Below are experts of layer 3 (counted from 0) of a mixture-of-experts language model. Rows are named router (the router's row for the expert), gate (a neuron's input weights, with its number), up (a neuron's input weights, with its number), down (a neuron's output weights, with its number) and show model dimensions 200-239. Each number is 500 + 50 x the weight over its row's rms, rounded and kept within 0 to 999. Numbers have three digits each.
After each expert's rows: "gets" lists some tokens that make up at least twice as much of what it gets as of all text. This comes from a sample of Wikipedia text that the model never trained on. Tokens count by the router's weight.

# expert 9
router:535500469514540467498510566609601526407571514487469690532482461608483521486454449590443491519459458468436439507620476543
gate0:508463511476535550437521552535616612470549662541491568522458523495461487438450473543479449544460461473502419526471471504
up0:595451468516543520627458367491423388500539479552577494499594433487497469483455536430495440462478537483523568541500490464
down0:503460478435549495570421552545547431484501468449518403500467499546528543589466602585441519543523520475553555498532475517
gate1:470613563562513486541486477573542480484513580520569519501468429452371440446533489481436481515558578519514431524484562534
up1:518472540537501524481478394543447497503466527508529390477504518468528527387486471456551437488485533460564426419551523472
down1:436477442379589519508437514509537513569487412538590507542439525405448465506527500550527412486535500517428563458549528554
gate2:492450464523604456486470496409451445580409515477559473533462518474419507462495583587487398574532517548484498627544539537
up2:478528512465453493518528473578486506407565481539439498472567507511552489511494429426527528430482465449507511385449458516
down2:586547515410520461521492498500539446468497572491571466503412573444529543396545545482505475511473533558558570406459566559
gate3:584452364457493465476428576490395562534475503462457505558411543511448519441541582464664410564416560535452502451501496460
up3:472425420540487493408444487466649492599524424457417517512477501529418494458480515529549525501543503513529515443387530605
down3:510516461489611507546445562469507466484405443490550601462521427493571434524597480588495407530571464519475504492596426562
gate4:580500544513564489580525523507594400490443493519458597537470484443476526500526525542523568380502471548528404489594504464
up4:427531478518412473490464469506429563456520526437565463481575491588556541435465474457502466602467467442459585444434510510
down4:486503550424405448503378433412477578439597541526479498501395475422515406579570533486571513549527504508600536488457452436
gate5:514435480503508511541479526600504510561558430505540409485591455476413472527509554491464528526543565556526502451453444508
up5:385552525546542461516439518508472459542572519526513478588493452457373454544478479514439549510409552538444456407434469589
down5:484531436529393531467516387463403510451508435439511481513497447573525462445564505432489594505496528507532497475476572439
gate6:522482503429542421577463463457437553453503398549514628536476586504579466486513471514533500445486506456480382519451487489
up6:461482475522476502409494502550560490548494586540503425453627473582485487464611527446490492573479569538498572530583513508
down6:454536587479570458450535615565481583522479483504464488545532539489468551516532512536507528481511639514519477490512467627
gets: " the", " in", " of", " on", " at", " from"

# expert 18
router:507612510497516527482492460536515505429532553553511611511491382478542475546529537487576446467492417576445537547574608474
gate0:500425559461449570536504541469459531550482458511498500485507497469467471443530517498462586594475467514582458504412541442
up0:482508483544481492608515584527429407469478503475442605575447480417488488436466520562584499601516503482605457555484542388
down0:577571410425546490471557534427456522510522497455439543445458510457495484546571489482495555410465459471538435531584453492
gate1:474550482474446479457549421526527462497468430486590600563551508457479594545454562546542501498422507489516461571524540484
up1:549483563586546540461406497532516488448585564475460521482492422449470499517453418440431540478476531615539542525526465528
down1:532460448582522478486553498436560462512500530584541554450504458512421481523518544504512472461461450584615526494523517451
gate2:573490490501554518486482514518536536525513536572504528487458510537499439414584530542493557499405454487561463472501500506
up2:521530497567557595448524472563546511457493530546503548568462441494433540540521591384482480598546488551435504527423486441
down2:486447619473458448520539504566418504566527547529490497538493530628438493456508542497514519420443455556417548440481410587
gate3:458499397430525402506539418532502489576472504432453513494498519502498590565464616595454515471461383423468494422516487466
up3:540489495551404546439476561541523526458517428512470624552601477512483535465540500512564473576433501506488483534562504498
down3:405521559432537500556463367600492415531510540494513507611515563561558415540453561494484558506549511459466468466530499510
gate4:510518459473453417557460547503524425508529560566605530545590485510565439495477655495596520521571544552479464492458489497
up4:395460537502408533462571512486511528493481542544468528545461423473488416447575446466543478440506426490580466497485562499
down4:543499518436562569465480518511491511483540498518520451521381512524482439450430370484494471433472471566516489477526589580
gate5:431582487503555529541468476559533413494495510524484484595508480503516430458519499523431588561506515591506476494429477497
up5:531489447543473605476404431506501410516503525552508471585504423520539490440551488533478528532530536604506483536498516520
down5:489484498562490498476513433500530457480432481463541461469524569466546607475549559507570490489521514438428519474479398527
gate6:473500449525571483540482463513430537433485528579464596536489481537440549471440496496472454484479552575510457537494444477
up6:537496538564504529503440526436502467417591538519501569575422564485639579511575514480516430442544627521524513499329478497
down6:452544514537450542471418531489446512434511477494425527441554588529496498480459513451539471505509470491427466525515590447
gets: " the", " a", " The", " his", " an", "'s"

# expert 21
router:500585502527494440409519600612581500518591561469407612507504504537574508604535476440548402499496380581446430494518540488
gate0:552454515516463578506518528622463565508505601463478517506516441585534496486551435517506622439574538553530497522500585387
up0:441474496548465470540472474455486542490507461506579453585470600519569453510429536455519516520501556393501537470494426568
down0:496569482455385592443367467357502491532446531609521552502556496470503430480496437533480478481442510451464508540505615593
gate1:528462481512473446543545552512433561534523472606426548578468470449586424473474467555500497510522428523476519465554550458
up1:511467599432506480546498447524492492448491556537570453423460538546570486485573529566501601584389549419594529477538512559
down1:533666539511494483434433580560515578504565606524486496578518531524518455451467424485489441515509478571480492518457571432
gate2:535486507540509435528566463560583504553448539502471522404491558503493376452574565587515457510516490543499495545503530640
up2:500499585474412443527564456499560415537477507488450503468508433457435556464554446463500519496455576495509522506568500421
down2:529495517525493530525455505504518534518611520398524536490575525502555519481515531522530449532453494558507370545534442485
gate3:522516462476560503568565486441486512539564525497603600492435512458491540540425507544511519488536531450471506485465451475
up3:480452468419492515560528533486516544503545497482533559469452466513475520495541549450533476467512489535508473460461438546
down3:415539481531515496548465461525534634490549495521457478477501545429555448511498454537459472452521568630511554570470542547
gate4:472457556522486444463501496501436495472453599527507532437558490527544461525472567479467569562487551461559481506448482472
up4:460501507492508420441481558484435433466522568461496537409534518563538464492478565488452457516468535462554475483437454496
down4:503591528567502572488484507577505461463453555517470521488548505479492561523518462488561481561510459476571523443509438475
gate5:487615569443470445587467545493460618589450431401466502477502550558542592502496522540444591554508490520448473491417504512
up5:429587563484535485496508566444528451472480447585483468540439442455542504489513540484534497503421474526569424428567434477
down5:470453418564492516444475376449561479450455457486480496581400543397534471522551494466435391425406529482561532532586562452
gate6:541520557643517580373457507515531461395491588515480472560525567476634520501422488458427508476496431562549482488506586565
up6:517535474558544534454526567511483495509447586464423449593523586563577501512485426497420530484531376572500485446525558587
down6:473477642554559495522576509599531511526511415431507488455553501534417490488482513458495515451429498497490513624482382416
gets: " and", ",", " that", " which", " he", "s,"

# expert 0
router:562558544589415496464526573520545568478558507566511610544504417519475536560464519516577392516603523525432530400500572495
gate0:469458524439484429601500579500463487534609439404487517522482475591467472517556529547450448523409521497482494460510441482
up0:599533476420561524509458540501403595567496485461480499492470533553472497504529568490506519538443422535603488434497474549
down0:512465476500542554546513509580480457528491451444514589541475503508513576500505508574556516502535500517521474566457449525
gate1:545462456539462451500437614515495540537448543487502410464508463429531510540478455572502493438456473523407485513548491552
up1:523549420472507481488569450438546558523515538537529530563546494387440582510405402439516562437400405506460457442475504489
down1:515483472492580452520477507470553482571555530506509620490571537442560533498533518575398548532543554577682600352441576561
gate2:506518511539431522539574538587458532615502509436563695520476518491529551462572496572466440445534532600447450491538520513
up2:570471582621526508559557526550564546542496512440586500571463481454496485528499497604526450496553488463487509472537572543
down2:482358570507526509525483548550412627398568465516495486596518525619463495407455499551454537506497408464424525581465474486
gate3:519436492442495438507495515522481486515447418534468424547444377541530486560505543610513573533497510525537502533521453516
up3:451480536421448538561485488537558507509400407491517493553512441469478511520467507528550509444516594444584514535462456531
down3:470519637423465548515563530523532456377461417518559426417441606434428506552549628518541509561527446496531410467485527598
gate4:602520540514481489421574550412517503397473520505466544484436547464471472479500560518474541480450503443598538510470551488
up4:499472539521471446515589496487459527325475399500487573456448491502419487506495535578540514484549532468562515515460521539
down4:567439526501489506464553538558552594496520477468431538512524512473503509508494482578566536466435492569531508490482581519
gate5:564578574464454541440622418514545576517522524458539482545516476464513555504473455447549430547543483515489499387340548643
up5:543534512518489490528511537464502535330542524552497465441429612426515459497464583522445532511403463438458529557536461571
down5:450423450567515541489419438486449464539534583541511522566448452522479479459550483428547451523432601504521458510445492453
gate6:438465437569416550482507545527642491551464554519536529501469437639425533455471537504604504457515483534570502447534583547
up6:461535507504458618556565506432445406524463593529448461503450544537525487450550548533569584527612502467460477526486492507
down6:554443450533447453499509422486462412501431450556523606534630424584495468504503554559505393543565550509586592455545490526
gets: "\n", "-", "==", "===", "=", " =="

# expert 5
router:549587495454464517468489511590575573455531475545505695575500461608466536516564541556468429478567485581445565485467537539
gate0:421464493517465565445470474477508532482497530537449538494466524484563421528507527403546563524514522578449549540428525580
up0:424446486462518562530429548530494461431547540543456502494460505569507474596543505442401501486537552587422477448448518555
down0:451466561502405636465569516454492536442496533471472496532597486549422481543442448390522427468506488526437473574591422528
gate1:577451565436542539448495507500475460462538539523496474430539466483565464506581478553513480472564481511452595515540535485
up1:559447580435466457493491444495466503490523506611485557489506407470508506501580439504582513535529457587471555552545540521
down1:508516480385422593459514517485468464405563491449496391450452552431624462521540560517553531553494528472474536532521502476
gate2:530450503473428475552578485579510478599543484424454540585544424607447484428466462574463527505529464522591539459533445501
up2:506500501538595465546475505439412527477493506570531522396450586460533507516541509403471498538511506460461543493512446494
down2:503514567677537498544512518436527495510465529414506569551569507479495554530439509470556551530426619584450465533503500475
gate3:482395474482517444504593466578525508461473512466487491462562525544490489469423420507563516547563481428504537427549508537
up3:441418443467526482538584492596527529498543536531455503457555506544462463462456466528558567587481515472529567422472530561
down3:522483407545511513547544506459459582395498468400471458518621535544446591449524523519549584447486457565443528492498406431
gate4:408539571465511528545569454482452534436529480486534517425518414536526544579518542585512462445448494568370487533467519520
up4:556548477520564492461531455611523551463489393505608507396479460592589524437401504520486455522472498474410486486502603518
down4:525629472421476527438522488421421413563506512528584558438547428486454458422601508499474486597485524487509556557487450527
gate5:452461553487537402543479499484408529521594476487458402480457508598528433399489596539481533548479545513582547420429545550
up5:528588560511517530513575503570539521522411471502557536414552457405492522585554411475475521463563512497354449550543506506
down5:539461439475483526509464486454505535481458434603428542495502450557551387563423538491532540445510493494460416478516589479
gate6:489546448482609536498408492589521587470404490532475495467505521525547537507549527513625451522576455544482542435396465555
up6:488500450447509393499470437598532533414382472503471524397535524504577559396565499475705482537553481513516567506433497558
down6:524556472525518477525546577530606567558511549445465426577526529567442495458531548439459527528556562569485555551597435491
gets: " |", " the", "-", "|", " The", " a"

# expert 10
router:587500435509552474530526507649621414462490495459426612463415402487507501597451495550481509516494566473496488511457498467
gate0:479519435476502532467534500544473462459444449487436595497460541514622440465489458485484483512529484436517493500522531421
up0:555505407477557497502508474490515487465575547508547474474520438562424525522406504502461513561511435512453515461473526521
down0:520479514431539495536549589558443603450522394462536480579492434513499508472466507485539624502411524425437474561480597450
gate1:607456470512451555462603531492571415538506464491486506495548566577508501404490613522507498452477459558533546563549560510
up1:572446519513539453541461545577482432430467457555408486549420354442483433450573547460481417525532482442453492541557485533
down1:524558497454595502534454498421519533448524666474487562484489599428450511425485498449559489504466440535523506424530589510
gate2:411489464504570438524446488504584518486414546423517529492371487557408495478433457486464501518568456444491475535538476404
up2:499531489419481508507516565497529512558398509388484497533400486526408610452571509568400537544666499471480484417508451515
down2:507456586484498507524444479536485533519592555579521516380473630514453443419460411460446494489540587531479480635529534448
gate3:588492494517525513497456442560523461522512530493488435454517505453471499590454478528522450585442536502537507464370471490
up3:539464510454485463498389557504520543483544451587453456511408526510527539543470601483449453575443509402432497494452535503
down3:493501570504545451494568474608460533507464408498530440424466495516485558569496412601539480503539515482514383566435523437
gate4:448475505579532637487556449473421496498470439458496440493475496479518472435503484415403511442579504475581521490479463478
up4:555444474508548599450549486537464402432487527394472505515449590442556517547450431490503499472482470457488482522481529493
down4:522519522494498540424431359432479576474505535550430448493538453451623482593592549529434559441527487551509528503446428505
gate5:510587487496507566438524600443650501527435512436548589497493497652521554537466562488471659540612520453561469452480554459
up5:496532496464515512442523498419487465495436536472444509506557535431427498484431522505526423565468549525430574558445483492
down5:491489455536561571439540512460542478544439536495494494539464456515591505467523631515426564470530566531495470560491373421
gate6:477574477533477421426498543458519449528523450478503572612552455478478489552408521465508420430452557505483502488501512538
up6:450601497577468457467522551475515546512490538455522556538552455487518474434365554496479464463501527483437444596529503504
down6:447528475514469511484525514544509520506504477522505539438477563461509455478408516491479516535448509512393460499518436506
gets: "\n", " of", "|", " as", "=", " first"